config.yaml
n_layer: 8
d_model: 384
n_experts: 16
experts_per_token: 1
d_expert: 576
d_shared_expert: 0
activation: "squared_relu"
moe_layers: [1, 3, 5, 7]
router_score: "sigmoid"
normalize_top_k: false
routed_scale: 2.0
balance_loss: 0.00238
balance_bias: true
scale_expert_input: true
init_std_router: 0.011
lr_router: 0.000279
vocab_size: 16384
norm: "layernorm"
norm_eps: 1e-06
tie_embeddings: "early"
optimizer: "muon"
lr: 0.0122
beta1: 0.95
grad_clip: 1.0
batch_tokens: 65536
seq_len: 1024
train_tokens: 400300000
steps: 6109
dataset: "wikipedia_en"
Below are experts of layer 3 (counted from 0) of a mixture-of-experts language model. Rows are named router (the router's row for the expert) and show model dimensions 320-383. Each number is 200 + 40 x the weight over its row's rms, rounded and kept within 0 to 999.
After each expert's rows: a language model's description of what the expert responds to. This comes from a sample of Wikipedia text that the model never trained on.

# expert 9
router,184,142,201,174,163,111,234,185,218,204,193,228,152,175,267,192,151,199,211,172,237,127,216,222,120,226,220,217,232,208,128,210,221,94,185,178,244,271,186,213,242,194,261,159,268,198,180,171,233,195,191,192,142,152,220,153,182,281,251,217,174,138,157,184
Abstract or topic nouns and some verbs after the, a or his, such as role, work, death, performance, returned.

# expert 13
router,153,236,237,220,172,214,223,189,225,203,249,288,60,206,190,200,180,226,201,235,178,203,247,175,180,252,179,260,168,286,227,254,155,183,164,202,179,175,168,174,261,230,212,233,204,195,156,189,228,181,235,121,179,213,208,143,201,211,271,198,124,234,185,272
Digits and number pieces in tables, dates, measurements and IDs, such as row numbers, years like 18|29, and month names.

# expert 12
router,276,75,175,206,273,118,203,220,213,184,222,321,130,261,182,316,257,235,192,170,124,209,218,174,167,183,162,269,246,251,191,228,195,213,122,166,199,209,218,175,224,196,202,240,225,246,196,164,164,183,197,157,145,160,145,180,214,218,213,153,213,190,189,160
Capital-letter acronyms and name pieces in sports, racing and politics tables, such as RS, NCAA, FA, World, Democratic.

# expert 7
router,150,185,194,145,184,151,223,153,209,213,207,256,28,175,256,243,149,197,159,185,199,106,211,181,130,229,183,201,186,182,227,233,150,198,143,149,225,224,237,184,225,177,248,170,236,248,200,136,230,177,258,203,200,172,203,208,203,225,205,243,149,241,219,207
Noun-phrase openers such as the, a, his, its, their, possessive 's, and "one" in "one of the".

# expert 6
router,167,129,249,205,177,215,198,211,188,174,185,250,171,187,224,225,143,201,177,208,201,219,205,173,187,190,192,223,213,201,243,185,201,198,233,189,242,191,205,206,218,229,203,184,198,262,182,187,251,295,290,208,256,209,157,235,158,208,238,148,201,227,247,131
Opening pieces of personal names, often foreign, in tables, sports results and prose, such as Alexand-, Jas-, Dor-, David.

# expert 2
router,188,206,182,164,201,146,174,141,220,157,242,208,98,224,213,171,202,128,150,248,177,221,263,196,182,225,198,247,245,199,176,199,188,161,207,167,228,230,178,235,139,234,217,135,209,204,223,170,238,262,173,191,207,229,272,152,194,193,219,223,206,209,139,170
Dashes, pipes and capital letters at the start of a line or cell in infobox lists and tables, e.g. "- Kingdom", "| Date".

# expert 15
router,159,210,195,152,184,228,182,164,267,201,206,251,115,228,124,168,182,211,252,220,149,222,253,244,187,183,190,239,243,166,254,162,120,190,131,224,212,181,220,283,252,197,182,171,215,258,189,164,195,182,216,208,232,163,252,204,241,234,268,168,173,205,173,209
Copular verbs after the subject of lead sentences, especially "X is a genus of moths"; also was, were, became, and subject nouns.

# expert 14
router,234,128,225,222,160,208,239,179,273,152,188,206,145,258,238,178,198,241,150,229,178,216,200,222,222,208,137,161,261,261,230,239,240,190,200,198,149,244,209,186,247,216,224,177,231,204,197,203,227,225,245,206,172,191,197,188,297,210,272,202,174,179,179,250
First lowercase pieces of ordinary words in running prose, like sc-ope, gl-uttonous, fl-ipped, ille-gally.

# expert 1
router,156,197,275,165,230,192,220,156,191,206,189,259,157,246,179,196,161,190,212,205,173,200,238,240,110,191,210,212,273,240,237,224,189,211,182,148,195,244,181,227,202,142,221,185,179,278,242,157,206,199,252,196,172,221,173,176,217,206,161,230,157,180,216,192
Mostly "of" after nouns in names and titles, also from, between, and role nouns like member, president, father.

# expert 4
router,157,161,189,150,218,157,221,185,179,137,264,188,128,157,210,184,220,190,162,268,134,166,252,248,156,214,191,211,207,181,285,251,134,212,211,207,211,177,178,167,242,238,211,161,186,237,230,111,267,202,215,187,177,199,221,159,174,228,264,191,213,212,143,228
Newlines between list items and paragraphs, heading == markers, and opening parentheses before author names or notes in lists.

# expert 5
router,199,210,194,186,187,197,207,212,166,152,230,257,114,190,172,250,199,213,173,189,252,114,227,268,159,250,149,261,315,210,178,304,211,198,225,222,194,222,221,267,234,229,167,189,219,261,233,130,181,201,233,137,150,207,208,157,208,151,245,212,218,195,209,158
Pipe separators between cells in Markdown tables of sports, election and climate data, plus semicolons, slashes and bullets in lists.

# expert 10
router,163,157,212,169,199,205,168,154,232,133,190,217,141,220,236,160,135,254,241,222,211,138,181,201,199,196,142,193,216,214,200,186,175,137,184,237,249,263,259,233,213,190,231,195,199,245,254,115,289,238,252,194,213,199,206,142,248,241,227,149,233,215,194,201
Commas, and, or, but, semicolons, and infinitive to linking clauses or list items, e.g. "in 1950 to replace".

# expert 3
router,159,173,180,200,202,199,182,165,232,178,231,290,154,175,194,197,165,206,234,210,146,139,177,253,193,186,210,230,270,192,158,256,186,156,205,209,275,226,194,209,142,234,184,167,207,229,167,161,236,193,233,177,154,262,210,207,221,208,245,181,159,129,265,189
Sentence-final periods and prepositions after verbs or participles, such as signed as, won with, released in, during, into.

# expert 8
router,154,257,145,226,223,148,205,169,202,196,180,240,168,208,214,247,183,199,201,181,250,166,201,199,204,185,226,246,219,227,210,286,216,161,140,140,240,183,243,267,206,197,188,217,191,298,258,199,220,220,219,155,218,222,208,209,180,287,249,224,173,207,140,182
Final pieces of place and surname words, plus nouns closing names and phrases: season, War, Division, Council, ordinal th.

# expert 0
router,220,128,199,131,236,199,242,181,211,224,245,170,148,108,157,298,203,195,208,222,177,200,243,175,197,171,165,233,205,284,196,225,132,186,186,161,245,204,207,187,175,186,188,268,206,240,233,208,229,222,187,170,221,155,184,145,241,216,197,208,205,234,146,171
Words and word pieces that start infobox fields, section headings and table headers, such as Geology, Career, Votes, Species, Producer.